config.yaml
d_model: 320
experts_per_token: 4
activation: "gelu"
moe_layers: [1, 2, 3, 4, 5, 6, 7, 8, 9, 10, 11]
groups_per_token: 3
head_dim: 64
attn_scale: 0.125
extras: ["capped logits"]
init_std_qkv: 0.0252
init_std_down: 0.00257
optimizer: "muon_variant"
lr_mult_qkv: 0.5
batch_tokens: [32768, 65536, 98304]
doc_mask: true
dataset: "wikipedia_en"
Below are experts of layer 4 (counted from 0) of a mixture-of-experts language model. Rows are named router (the router's row for the expert), up (a neuron's input weights, with its number), down (a neuron's output weights, with its number) and show model dimensions 0-79. Each number is 128 + 32 x the weight over its row's rms, rounded and kept within 0 to 255. Numbers have three digits each.
After each expert's rows: "comes after" lists some tokens at least twice as common just before its tokens as in all text; "gets" lists some tokens that make up at least twice as much of what it gets as of all text. This comes from a sample of Wikipedia text that the model never trained on. Tokens count by the router's weight.

# expert 23
router:135142160115141118158047157155131063125106100127111080066104180131171120131203121125124179210102096112158102098146144123088084083160161131166147088106170097175167161162170123178150146145111117133148130113140126086129093126148164052118115086
up0:184103112130103176114087096091137157171187153138124128143094136151123140096088161082123126100115125094168167113121119125086129096146168124091174111133152140101176150129154127210109122093126136136043082145103043142136154151071134188164161145
down0:062144126116108117139138141160122116084117166149153088088127126118130123084165179114150093122153132110120100082153102166107140100115176149117118142113119031144099134050104106176169123170157150119172161117200157148125177090210094109098132156
up1:090131120128146138127156104120084067096130046082084171145148125162093123159172088089140119144148151119094161185085145112155098111128131119101123137132149155105105154198189157168114127159150120188118111166140079112212110110191169110102126201
down1:201156142190094150143175101059115088163119167154115131161150109123139152124161128122090096124107158062099095164156078135119114161140088124146131090166144109059114141118149174169133074092174085087109128139119183144131129079056105090182152110
up2:119117144119107132174111162156181113097085081110140071028139142158153132173236131126119174153140152120094161165072145168126120150126102141103167113111125156159157178120154145159088145191115062107153128170123149125149113150187095127095111103
down2:101110086092096146132083057153068154130129120111126133167147105159121106123171115109072122054145083112155148091177101071145127162100106063096145109050158152086148127110110174102072068143116095128111137175141120125146147151103172087170139136
up3:092064117147063141108131110141174137154125120118107142100136073130100151150116133128137094137136150165145152087083096166084108077063120092105106147108067143088188105133133105088146110198159144096169111103108125160107115144110125118148139124
down3:088111128160098159118129136117101193131121152073119149163116066199112154140078115135124122149070122134161185125109126165142150148119118167109104132173102138156143164082088155126087152101112140091134193100145145171119172115108079126117097101
up4:213185143105135102146066214078131134174086076149157183114081132085108131146047132089151188089126101117146103159090131167167119159152160173126134093130148122119148118132139069115137120181115045076005146070163105165126119131136149152152163104
down4:128127170108167176175099129145122156161159150124110116091119116176152119081116061106147153100098107107125156093153117146111159145172171099109201123125174116183080124127105083096095154113097129109140090139053122093189088116131098157074138128
comes after: "- ", "| ", ": ", "\n", "\n\n", "("
gets: ": ", "- ", "|", "/ ", "\n\n", "0 "

# expert 14
router:153172099126154164093074143100155126115212127149143188134158185116123114114098111161107156102098052096137080114169145114118175055156169184151130091116199191143172145167149153149156174148103173172142121104109161031098118109086181142182103105
up0:101161086090134104118137140142137118098138133156102133125208132075113118081098103088161122114142176124115075178148101092081114087156167095077145103127162150135150112163160127141147159188118129128126140130116153112147063114111052135123206155
down0:180130145141105164120114064067153138156152103110098139101132115100134141203145184168109145184077172134128114147141170093158127163150157084157079133188109153120125104145147114153140129093138123154152152158135142088093174157171180197150134168
up1:133125114127132138068105155103108134094096093125103158135182125156132133119041073172106165120176134112197169055107113159081131094047177142156130148139140150172102117115116196054159207094128111119149131110118142113174096110093112159203145093
down1:174098142107177126177133010110140105147162095104091108126155135109174213145149153149116121110130207122103124139136129136141108126184134134099120118123094148116131122143106137050162159132133160151111155110104132184049118167190091093141122092
up2:150166144115148136165178121146115122070127110156077151122188138098126116160133141147093132099129073138091085145142134177112150103136089095115160165127118104146148117207132043118135120149114090107145152155136121058137081133128114140187164085
down2:150102128154112203045147111111058122186106173101103102124132153197135099158093107124131097146161166134084120091098164124105154209130125099144170087126088087120107122123171139193115139172114230086159075133157104178121129112158118069063122158
up3:110120168097105113124179109081105102105185141128166100120066087105123118131162160109097169089147133129138167092168180155091068143143106119130121094167131128110100125106098125090076121149103144070121112143100120116160170123099147119125082136
down3:127093104140077091119123165163140163141125078180161155102183153081141136163153088134131143107105109140113104165173168102150088073174093128127117081133060112169153089120132124189124154101172130086120140091148069054117076123135097105079135135
up4:156202079128088130109117126114121114141135119142142112142153221188132121134141147147124152158137035136152097109182088094129109128105179129134137148206094098103118070175076089198112154162168142159190157110157186148123151051151094123095090183
down4:106093170098113120092125103162140139152158104133114106125163169115067109145152140119109101117124139130161177154105154123128053148147130070132108139082095109147088163128139138128088114085166071104106097113091136128149099154073122131171155126
comes after: "of ", "'", "in ", ". ", "\n\n", "with "
gets: "the ", "a ", "The ", "s ", "his ", "their "

# expert 20
router:145151160134138166137132125113161109107137085083125170085100128126145120118111116134178222152132103084102107080119142074130068092149165163127134111108167186173205179141115190131114102136128156113142079160121185106050123084073104139091113140
up0:142151116155108135116085123157105062112121081132112125119096164154173133150137121121112179184128110160084187080120144105119149158121104109109162112140167147150088124167155116062090166137098080093070179143090083091093140139101123126113113178
down0:132145190114097094118091110125132166110142139083117104199109122096085164146174091078086055140096140171144083136117156081155125181177099125190113096136136129180107115195124119175145109093153177111150102122159109140129177134110095121136146086
up1:174136092149056118147169113130128167140160202102090146134093132147119074149068200140170150170169104051115117110146162189106167118132133138162127113118165187179186097144120093168159092075109169133163121151115076161119150142072093131156123180
down1:152136121120189109134132133092129140100136176104100135202187153129142171094106167105098140177143114153132118121132121153145133127155105092137108109126140152158145127141094086190150124122115100155109163126160146143123140120103219108168141159
up2:112064199132163103108117106106114090097105143091127198146158153155099159111063106118100153164148113134131030092149104137126149149123108105068106155161127188129077156105158170112143182142179144162171128141074103149183176110161131176126123140
down2:140079134108133127097141187194138175157153165179142139095132171150127073115139095148158154164111156110100189120117116136127181176166123155136165115112142076122127146148135065122139138147089083188101138104155194142109163100144161182100136062
up3:162094143153197124078124141103117111196148134133152191059154147130143114114124087149152175187169133168133105128083164090154091167105145136134110120130165079131140080111108082130108125114153129137166114148130159092117132089176103157116154101
down3:078114147165115157145117131102115122189068109138118169095109121127170098189095144163172178164148149074137149122094097194084166122124125160113100095135104097125120106129132061164094089179108120113123113119149174164107134134145175142122191138
up4:184175146123124138127148122124134096119153081128097149167061156124127093127170143072161123141105132138145189131116104056086035141110132185150143156080149155158157106125136150132113155104108137140142102112129112123108132111071117088092164154
down4:105116169150166086140148177126093101187138072135102078151138080125118152060116091133119103088133145137103150140115132062165169083124131138134128117139104127112134163178098089158138141186132203210112158185131172174110093140079140152143157161
comes after: "\n", "- ", "\n\n", ": ", "202", "201"
gets: "- ", "\n\n", "\n", ": ", "= ", "by"

# expert 17
router:148125093201110113107125160146107145139117115076130158095133222131150156113119115180123098166067063121075100153179122104110107090157164148152146069131217157153205220162200164182177144109091121172112130083128145126153138132142190138140090145
up0:126098145152107140040048153133175163145131147161130135135097148135121138157114115136106083109070111104137141167142151188096159049153148085147104100149141131145105105153140175155131154133148101161128121059099158160131106135129173114153148126
down0:150088151137110168178109097087212123160105132159100172114156123197081096107072124090136074131109103087157095130214143110126088144103117099144141157104149106119116144132080113094103186114134154099095133093121085113188187101123139145112101134
up1:150155120125177162125145116125132121126154119145130077031108127142156137116165118104125126198062112107075125082112183104076122084089145172108111113106114095108085194145139131073155129098074130178071123137125085160111141125069190163183092176
down1:110101108120142079163173121141122118129138126163136148119130158158098133082141143159195144155149137135119148146154131084105085070137065119147120171080149133114136116079072124146104123097160090119163178177173124123115069121056171155108132101
up2:104113165182109127151168104139051117105138046122092131120137155144139108130095157145123108098180138154118149157114067077136216079096140096152117091161124131156151146118114147131143122130095175172118120126110151160126140159136128125101156162
down2:122201109206122161107188126144059112164081166157118117144152152088147117128144153117108143060120151109166221104138155125090105137142129111103138152135116134117069139156162137148071091160145134114157115135119125085134165128113114127056129161
up3:147128119178144146081152161113124157110152176078121147113172090139118119209101114132106138069131089158087132125166091110154155078110113159100147061119163148143128105099122166127144174124149086113149136066140122116181167090107148151103135179
down3:132096082092114142120134117113072129124126094142131105120091060048104103084120142152102127091145154094141168085100082194131079117102101130088133133157184150133145115154130130095156150141135103128106170167160074114110147132171155112131142143
up4:208088131116192097095097165150135129128141081138159134107134127109145135135189153159106162106138129093104091142089096166093070094170188140104114155110046070125140114129128122225121118101159150143066133138088119152118130097136116121113097063
down4:103120076091159139090113089117051144084081113143147128214118135158136113129115112104076116175126141114158150152141149129138136116106108134133144136107078126123115123168096100079058105077147089095125170128126140154116144233165100134111126142
comes after: "| ", "(", "- ", ": ", "-", "; "
gets: "M", "S", "R", "B", "C", "A"

# expert 7
router:176168175125153197164158124118104068084162129083141116109114150119141085110150109125202158128141138141169122129109133130182181088148146184153163127165166156154215102167162124177157151115089139105110074091103124111148122128158156108159132184
up0:191155078122141107103123158151127109110096106128129091073109113125115147117178149116161135204065118123093155058114109123160078150136099162124152153158131118133124113132131100146119151155131119143108133124129087125091145086189159115157135146
down0:132190157163120155104170147084125126138143146084131115143096177109137184145121059129110103099130141143116109169152121109155063120149121127086116115109106170212117038120157205157105117113127131090149090106084116068127120118160106089136200115
up1:124100186177174168165127141160131072145132093153124239098145137119127189139159141136119125104122119184092099133108123154131182129128143130155197125106112150106159119145155105146202149142120082069061128115156107113187135128097159173181087152
down1:080184181097128193156099115108130144152162129083143155127130155173203126074117081115161129076139146160102162160086130099117120110129157133088073135175104150090140120134102133087117139154090133134167091131141107125094086145170111188117118108
up2:163084121121118154111199181134124110145130154100119146124152132180130104133149106124162174099098107087120130119137157125143178109179103150058122138205237114123140145105119134134111094132096118040095128121100069104127118110163171145190152157
down2:116172144066175133094175136182120146169146089125076110151092160141070124123095139117120143162111148116175192150084108102124059135109117074154083078089124127152106080123099164124120147116143059103161149123152147090090109124180169096157163140
up3:098100135103120116169099134052154163160132171102106167082201144159113094152135075144103101156117143152164116153144156064118110098116103096154112162128124115091094114085112139091127059095073170168129126148119127080114136096127166166085146133
down3:159138049122164122164105171084154174091128123094113145125148164060075098123143139141104069166154164120113090134146157135133105093197123126105139126130078105134075120173087123160143150145154086141152113152139143124105117088155116098128117114
up4:195169113152068140143135163125158181089118122113165123126098091176143083122168184117127088114054069174076143149144115125120132136101117150117169136138146103132109172128133086226116131145161125160133088150143132137116133161135156082146090134
down4:126129159168129115134152134149107118178157090151136165114130132092134147195144104157074106121137091146164088044088146229199135094171074162084122157131146086149106126132048155102106149144142153144165123168118106135122145132065102091152084124
comes after: "\n", "| ", "°", "|", "′", "("
gets: "- ", "– ", "–", ": ", "(", "in "

# expert 1
router:153108144133121147097108119081154125111155116084016164121126143085153095081157149104100104194097103121129094126202150119125106108138126188113182130176202164128134146163169128112193165130138173145101145112161168114105113080192136094105058156
up0:139100176116144181165116102121161080147060130094150075150117139106101148124104103109102114137129099080115115159139155185137192133154127134147108137123112150130120139101157122114095090123100099101096142117125125109201123108153112088125142114
down0:119111114089159132113152124104154119128148138137165157073099100126118157112089160129177107092075130106081167122123134165173097176124095168184076072189163081138177134112153135089089088118124138120117101111146099138086145164158136168081064129
up1:176122156137120110143159135100104116150094135183132179093098106141124104151129160145094151112151046053162150183114124168140129141174115114131169156120191105101117170171156131082109130163160128168176125117141145102134106209202136060127211107
down1:136126190134110153130091131179168123131149127123096154111100130114038170188176073077111096130170192159130126122169124152141093113098169154153149173137141226106121093167150163138177117095141075136137196166138192159070127064128102135110098081
up2:138075140118132120114108072124131119125136112142136179110135127107117117141121171105113148121143138132078095152181138117095157139078113137170179109114141117119092096173114087169164100133156199100147131145134121131109066069110178102127079091
down2:152100114121164126162152117125035164131124128112137147145201149121170177091184130069101160128136132100178096125146151133129071096142129191102160127128179105090112145104083140124118111088138112101137164107159135130096087132151093065168118092
up3:133181123193154083160146145148109095095153148093127122112171162101127048061154098136109125155134128156150168135144161169136103160085108155141163137115150154113143131145133142152191119128103113129213132145131113145068116136134165092098130078
down3:124107149136093127115139126157151154113150121152166126127060104132127177167102213140139094087095069105106113131138101107142109125127149212110120163146129075150113136098121150112125086145122095128073132127127131125161102076152160154112083122
up4:120091143129118166188105115105053059237156110117150128114154134083133143137120152152130118091171067131118143147122174127151141103143119085113148089081107118145109119155143095141139143113124110174105151144129111143186098113111141122120088072
down4:150099160101126091113128126087091119187118170163073138159169128155060099142117093116147080223157121084153134145132131102075106067124058134126108150086090123143085093100079067167145146151098119092169135097122172132138103127159112164177136115
comes after: ", ", "was ", "he ", "He ", "is ", "It "
gets: "and ", "was ", "is ", "as ", "were ", "are "

# expert 39
router:143143157119168141104129217102093132153170101072140158103179157073181083091089131178116106108097132102115052171168135098159153115120133153151152091135164146172149163147187147129177142123086125108137134079147160111119145031128186122164114161
up0:145072098197091124080167213157077094127130121084143173136164159131147160089142147070102100147085106094122119094173119134132156133129140166135170117160153106097163162099084129129106135125123106131108112136160151144115111201200083145110105131
down0:076151144119142145118190137089097101114141172103159063097109130138165137126193109117107121145096127099133112155127149121112084189126104072093170143097074097186136090111065125107091165145176095112126142167194192109136100118163053168109124134
up1:153145168130155113167124184106124087101101080107122173108145147079114146134114071097117082109133162101174114122122195078097131080123143098128170134119114168124134144250156179121128129076136121133137146126156072100108123120114121134147059134
down1:132156137155165126179107093098085151081141110131136161098102085179131200114117112181119088136096162127128171168130091158124146099089123109169140104151167157133125156162115110095101079148179074082098171184119166105111137140145092155133167183
up2:106145117155067146151052134166093119139149118067095083146132155124209133116125045137133125106161107111095138127204141141126095127175114143170099144146109160131148158150111141089068093125107120086152083142124131150106130109082099095130162074
down2:064134122110108092045121134104060117152119157126083123103070144157125179050171109137099145133122199108112141124089129147106084104127137135130157129121092139086154084183099059140119136131117138179082104096105138145124120165129143164075134148
up3:077128082102146073067118164146113137151140150104196198147152125035169103152153095142149083114112121133137158157129106158150084214148123206138132137161127134139135120152137137116110123144147086073128148115115080127144181109175109109118055082
down3:145130122135122109091106212087129149133089165098086101123110143207099116096142139125070170114109113205070145147119118084111083137081109069100073117088139123130164144111134087129146073133099189162076137154142134123060098164153096175140096093
up4:124125160119137160143155113098140127139180147115106088178134193180159106172097132140118187107121145107185119101193114133130109119122121150112116110189093098116105166127057181157136077169113149147175120169134089119176148105133084095142136186
down4:132134170071054182126168068107105171099121150137137058085113152142137139128149163085184134154120107158119107090121140175146204143092119096104130076091155144142143088137145103122067159137184107075066141184120135168072192120186061112122186098
comes after: "\n", " ", ") ", "0 ", "1 ", "2 "
gets: "| ", "- ", "; ", "– ", "= ", "are "

# expert 16
router:173102105120155159147111143106125108142144140088119142099182164141127121061056082130128142148150087145158092130155141138149099150152130162159172090105199147155159153109182126179166118158161168138108109159080143092117092097149149131159158107
up0:137065158168135153140095148102069148101076131129175085119154135162154138100123156119103132114155070154148129147103143164159181102177084148109137180125116123127089121142101197110092123090170129161156095149193099067138120084159111091094099131
down0:132104200153138130150113158142159112159155113118160125091141101118079101135142149093084094106139134101085135128125127155161077184117166135150148146122133159160101123167136157098105133153162116120100102141086118133132129095154129126199136113
up1:132147141157098153145129136119154152137092123094099145141160120154172122138141135104175139105078128185136124156200099154106099138154076129185160124136161155111112075084102121139154151171139179176066104042092161158148079075151107170121125129
down1:118145111122124087087110120200149178199179176130166189124092103168082120157152121123112120072127144112049126105144143143138137072141107136180105171104107136089177079149133176141149144089118155085110145134154187097082117114119169127130125132
up2:161144118162112069176117111162076124106192106104081098109121140165170134134137122086166137104091098151165106082120110164156191092152181160138082113067140126099195146077114142134079117125104140110173097087138126086061126163136173145192128156
down2:146102169205143119138141091095133092090105097112144128170083184094109166114134065143060141124118115143102154144122068116128151180093125162108144084123092135131184145130146109115144191128105133169141139130177125146081125127113112090090101083
up3:120161155112111116148126150120169108149151127098184148169138108107123114028066134126098151100089121131128126114127095099122085101147131114183101116123164139157086084105107092135139096081148137108114086122088119142116113143219196178150153082
down3:132128126071158164193114146148226134167120112122123157145163098039131134104074158182183115062122161113098041165118145143178134128103125129190117159108112177137107115081116152124157042126120184085096089129098111124088098103129132137163098201
up4:179129088109157177136160114136081086117146133121146123151168152120094123091136098097147115184179088115076119128180094151125159147159125133087157134181071129086170126174172132210143148095109138152152108111134197107132152171190133083119133151
down4:102132084109116117146113075161131171141121096170181145141080135160131083095119185173141103141150123154130139131099158077130068048162149159126076147167094158142108157063177109073090065107108113116109193127080135132125069087144148118146146093
comes after: "2", "1", "3", "4", "0", "8"
gets: ".", ",", "/", "-", "% ", ":"

# expert 2
router:087102131156151115106102160080140119137206088114134178104160143089155100105125086158125128172118112073190030095137129077149175103141148156177133117115190127163175153162152152124187146124076129202142132060145155103080134134108151111159107082
up0:111102152149077142112145096115171150079195157125171145113097100114129091136087115150121089106019081134081115137145105097193114111113188105105126123119090128118107178133091133120135144140091115092148130070139199145088143182155128164162116139
down0:126156208143110137125120118146139075134140132140132136143136128154124126057144142138132130097135113092118083174061087174116113158133056127108069065095129106156118112080171088170145151178094129086172177127164129120153150152107112057150085121
up1:138130178081072103140178182162137075107188081097130124132168092139120055144156155171122170158100129243145143130118141150181131193105157136133133141110090114129213155150108061108173158133182140118107122121112136103141121128192150104127078154
down1:097165136157113143135035093171202177108075147118096140152122155137080129094163139109144088126153121099126123168155119097065122137158147145170172124149142133125146182091211167168073133088084168080113113212136178104072147122149109143156115143
up2:098152130182135131142051138139127096125146099141147118111074149155169073063131139106149087168201153132150131139133123081114131067175087140082179115129053163106174149123176180159120124157077119138100101092108144140129108109159079150119000110
down2:087104078146163132153161061135106124163119126130152071142121150131111165128135160080095139139112136097134145158155138086190093152119162125133108069141127194107160062119100041148092109111144133144150063148100136134136109199141176122085113211
up3:130129159124125118148110125111110069171084118136112168080070116115111141137167109126121100169048080137189087094112204071127131123152122127133108149144126143187155096182143152139133108088101130143163162096142191138108087140195154118126129096
down3:099096123127098116141106146095136114141097125120169188076132099122084148119104148143132121134132116156140119141142093113096150176052089092170125178153086131065114075078176176092113110113140099147120114130133079187082182132102116156074067150
up4:157070086110133127126109149101117087116122103164154167131134100148143148114106084092167126139171139137102079121147136083083143183117130184120147127106159211124109096096099091135093127173165114138165159120129137095177136099179154128117053115
down4:110145131118094141117153172180043097120091099116125040155149116104133123123134064120101212131110161117109165108099151156135127150067101068138118148160099058155089090200092149123131138097117102132159155160183086149133118172109135090156186059
comes after: "|", ")", ".", "\n", "==", ";"
gets: "\n", "\n\n", "- ", "\n  ", "\n ", "=== "

# expert 13
router:112103160156149103128139158145116104087138155091101130109092124126171136134130178182160126143119117141127039162133145107117140166160149194185142094103155181163142171161114150078155132151121134165166120092130164075133114120095156101176151061
up0:119098154121155163173106089080117137096089155186100102144094105128107105099090123091150130083169076149184085113158179184140147144112148091160162100128141112111128089115193119130198101134171071112101095106111176136157170180096140109170142123
down0:154104073154081149128139128183108111118173133126110119099142160129214149178170125153151129121148107108133156140119125078091087080150105193153173141132154056100071105132142122127065111078152141147122093126184147122201093158152180177121120142
up1:154076113104152154147116175150116120081222153108117107146139115076180124131128143117146092128150169176093101156187187108193173125095142158156140129137113080111128103136114066066096146158123144193117124121101103164111182164137137142186119104
down1:109114086146096151102168093102077089182164130123082083133170079178097146181129149147174153140103184055105196192128164122089081169142144121085181113085095101118098149141088098126184123116174081169121132097117122152112093142107143127111166154
up2:168130103097115093098188144185130123166187129151084159118128158162131142143200152110149144137123117147111147126136135112139105141183091125156135111146172173172168103141147139154151137180075163172141119169121192123109150151155113102150120176
down2:171123137072144134118180099090115078138197159111173164093176102154146125157095124143167110113134144138147120173138090132129062124111130111178195168143122064160109107120188123107076109158152167111167130136104143117114122085107088134084108105
up3:101120133193099163110159137170172105113193139108124101114045111150162124173079186136069149176145140163123057118081128095098126124088136112154083090110183142148145181148107121156128154169046184097105110136098121091192139125142150106158133154
down3:100116201089147085117078157111157119177074156104167111145145148139088108087175111123153041084123085177132179138177122157071159119134139144196193102149179115098131096103134145106128142130178185136110142148121188158130124094131141185120150146
up4:086174145137169140157113124137111139105160084151099176132132143117089124147089097136161108124141138126191125113108115131173152123171137117146109069179138148126178125152132183097143075105130034138129123109173162142055066129132092132133177179
down4:144117109165079141090123055094152120179132123190128095088070133118150116104150192102122146170117116116079130194149092139076145096116111144130103128132118145200069132092161174104090106167124068154135166105116133202154109146117146087115098038
comes after: ".", "-", "'", "as ", "and ", "is "
gets: "a ", "s ", "to ", "al ", "a", "and "

# expert 24
router:185126143142172138162048137085118117134185126130119141129134128118135157125072074181166156132153089127110101123133158169116146138165149127148137109159161175146144187108133114132144155130127162102050117123112162092131142152085151154173106173
up0:102040092159078098139174149150103171144158109086160196104113115128142151124093124123169106122081153118121110209144075092128156159116165096176120088124143139138132152104180139115147105075082188118130161107113102124062097085121118073124111152
down0:188130127174142127159169095090120119060098137151198106163133142068154128071077122096159123095126112139127112024085126186126100106090116118119089177132126104088179086100111123098150130137141101088148102116124128128144159123134119164101150106
up1:051132114102135116146102116078152117158112063130144074139125159156126135176165108098146167144127138178113138188143091119070088117156137111104141110129120137138154107163131163133143133119134120090110168106136157131083154143176110086086164126
down1:132131078120146114097081093094160121133095075110096106076146144094174134146128104175144161137117117170134087149086145147088110070146132123087142119162123123101143131154127090148085100059162137178110102115143143134066090116132134095048191102
up2:117076180104186169172120098144119091208130154152122126145192104138104156100112058155152120090125130123122128136099131169105165171146172096104137147146148159138129109135121118168088089121177088128109127126126138125023130132155124173235155129
down2:130061179085100123060159135111189150124066115141164097101126089076112182071183148179161119105107140099129109141124106089066156154182125143149064083109071147073168146117160106143139134132082131154084148114113116086119184152111091123097118083
up3:141129183144069100136054090152126141180179112088081157071077109117139167092117187114131124129175106129106160123140102152171118123222150169131119120141129132164129104121101155116109234100139110086064067083114112110059162088147106096189128132
down3:093109158107159161108094127186159170120060133148052120152123182136121115090126142180130204137146147132064220161088175147152121145128105102137139113150139111171178123142090145112098147139169120177092099124108121093040145182133135123098129160
up4:128119146066153226128161116043132055152133064154119129129138115104150133131112108131126078124111130140093134099134171137111108151114101143154187112099135178135082115112108125215129172194129158151073067110115050092105172126125120092104119095
down4:073113148116087117144150112105060129132115074137092137098102040157130100184143176129137197140168099164126175087052136141153115080075135148097111099163142086075092130139174121098098117192150177124199141173172091173145098100106137165137152122
comes after: "the ", "The ", "C", "of ", "a ", "P"
gets: "b", "ag", "Bar", "In", "Ag", "B"

# expert 33
router:103126196156107178150080149135102059101125058122090090071146158146164102060189068123157165150169110093100125094111132128122108124166138110125128074142145169164193119169163163169127159145110116080140109176110141113105141123111152078113139177
up0:081145123138112147092151166137069140128111128109127132135143127131113098135090103101081183166121174088068169065197148109107119118144136135147122074144161160153170156162123087175132118151148125095203107117156070117139161160154154075146140091
down0:181120124167102106146170127062142116145122158192103169130129095161148150166188126167102119117132118123132160090136130128106188144114126168169104129115133106086175074140092122121074081185124192074090105150134154139128087116159157116123153108
up1:144152141131092177157166034144109150150149122113145179170144099122128139110109117132085173118170123081109173091147135163152147107123152120171117147097110181133085129147149135145158108135076131109131128100136127136098123111119232131124071189
down1:111100123106194123091109125117100170143118171105159133133106133087108167144133086112117153139108133107141112131144119115149109097139085112128168135045146085108129189105110183176138129121108146122081169116124114137157108139141148124089117185
up2:107077131139142120113105177185141065144129153103140138121124106117134063174099155152187128146079071152142094169108130104190077124151140113134138128125148134152106145088181211111063093114083211103188106053136104119108125113167103133124137157
down2:180137092135124191088096158146121186127175174079093126170156109094097106136079097081142100099162076148112161120173135121115120142180089189214109135060140108102141154150146135115109118161106077113122095110106132135185127121156072188129190088
up3:121115181123158147089184185116151146111122073129146045101088143117169108093175083129203125159193129124142086135101118133100136079094129127074143150108126145140156125151169052132125107116063167103141125145155116104162091096200091175166152023
down3:084127084076161177147152127158128205135177111119103153184152114161198099188138077115145121090098072146185092143171095133154076215099102106117166177137177164141139066120170115142104165108148143093114063127113094148111134143052114200133077116
up4:118111116160087130132070168153142072130160122098079068103129146114170135044145135149110086061165143150167080076111129136131073167170087099139147174126113065149157108183203169131127158139057164087138152104137151107044104176084090117167083148
down4:124076197118140155122158116087128176197112108118135132117155159131156133121098122129137146133158171113076146167107160136132169157111091133125133141154098164115101118163107178115255134167114131146124156105111152131168165097172105119142149145
comes after: "- ", " ", "°", "% ", "\n\n", ": "
gets: ": ", "|", "= ", ")", "(", "N "

# expert 21
router:162145134164186148105063160069090118114153160098119131066170154140146118095120117153176154146109115096201046110215151120118158063118156195117120100130209206147168096148128130141121138110105126094163146107150086115119119126137179141152113104
up0:109105082180057083129148170121114136167114175177165103066094111170141140139161172131137118097128107087154112144159102206084122150105177182170095124078147117122174137150120079086133122095053069147148140146120095123157140127099145176091108096
down0:098134085113188158100173143104153140145146096099118100129104157137159146071107132135093086167131113118118156108092154099158114180141142145155222081170156127179076111113174096105066094122188102118128107069094130135179096097155089144094171121
up1:122153115103122123107126104116087123141108091138156105093176116172152072127134126145119114107065097121114151115142113134104119085114136104130117190094111239105145108181169100085141136119141130109126142116167145155120128130149155137118176155
down1:091123128163161166100099126160154058103138168114121254145129173063107149160138107141137197182107116149126143102134157090130191122158172150176146089078193125171116124123174156173160149111117113155167130106123141140153158180156146096151079143
up2:095103170095054137154123099051134101131107127099140143160071162144126081135140091126100099099189128102136097171129202132142155175115156111135223107098148091126121107148130076102169073196115138111139174100111111104132128090097111132106114140
down2:160113134129131193159106131085126157175132125114125100150172085148076171136154123117139135157085163195198111142136086130140081103113081128127058189101084136136106114085112132162109143113119140168128152124130111147114209126094100122108135117
up3:140122136102172147135160095122088090144197201128092091107115136146134143153158093117076105123109118151187112143136145187135153117119156150114132151122171134154098123091131094125132167091171200098132111151141109145173127097044056138107095076
down3:127140104117150089180144110154172141164101085107162125165162119146146108076121109113185144152087155105128173136115147142162115111111099117148099107116107102012118125090132100093149118113047117077094109096136152100081155133197108135135122150
up4:091121167152241156167107136075127098111153146098105188115158128093136070119111126186201108147209113139191111176118111133208053107099111141130110131188146193120152136167092148111166157149134175169137151159075140117096130126155127147092217114
down4:134143124131031075104152152091104089133116142134176109138137178101094126101113106151124151065097128128124148129121112109055164165084135135191146136058133126096140126109168112135132077125165042123128118130167102144121109079078159126189045095
comes after: "| ", "–", ".", "201", ",", "("
gets: "1", "2", "3", "0", "4", "1 "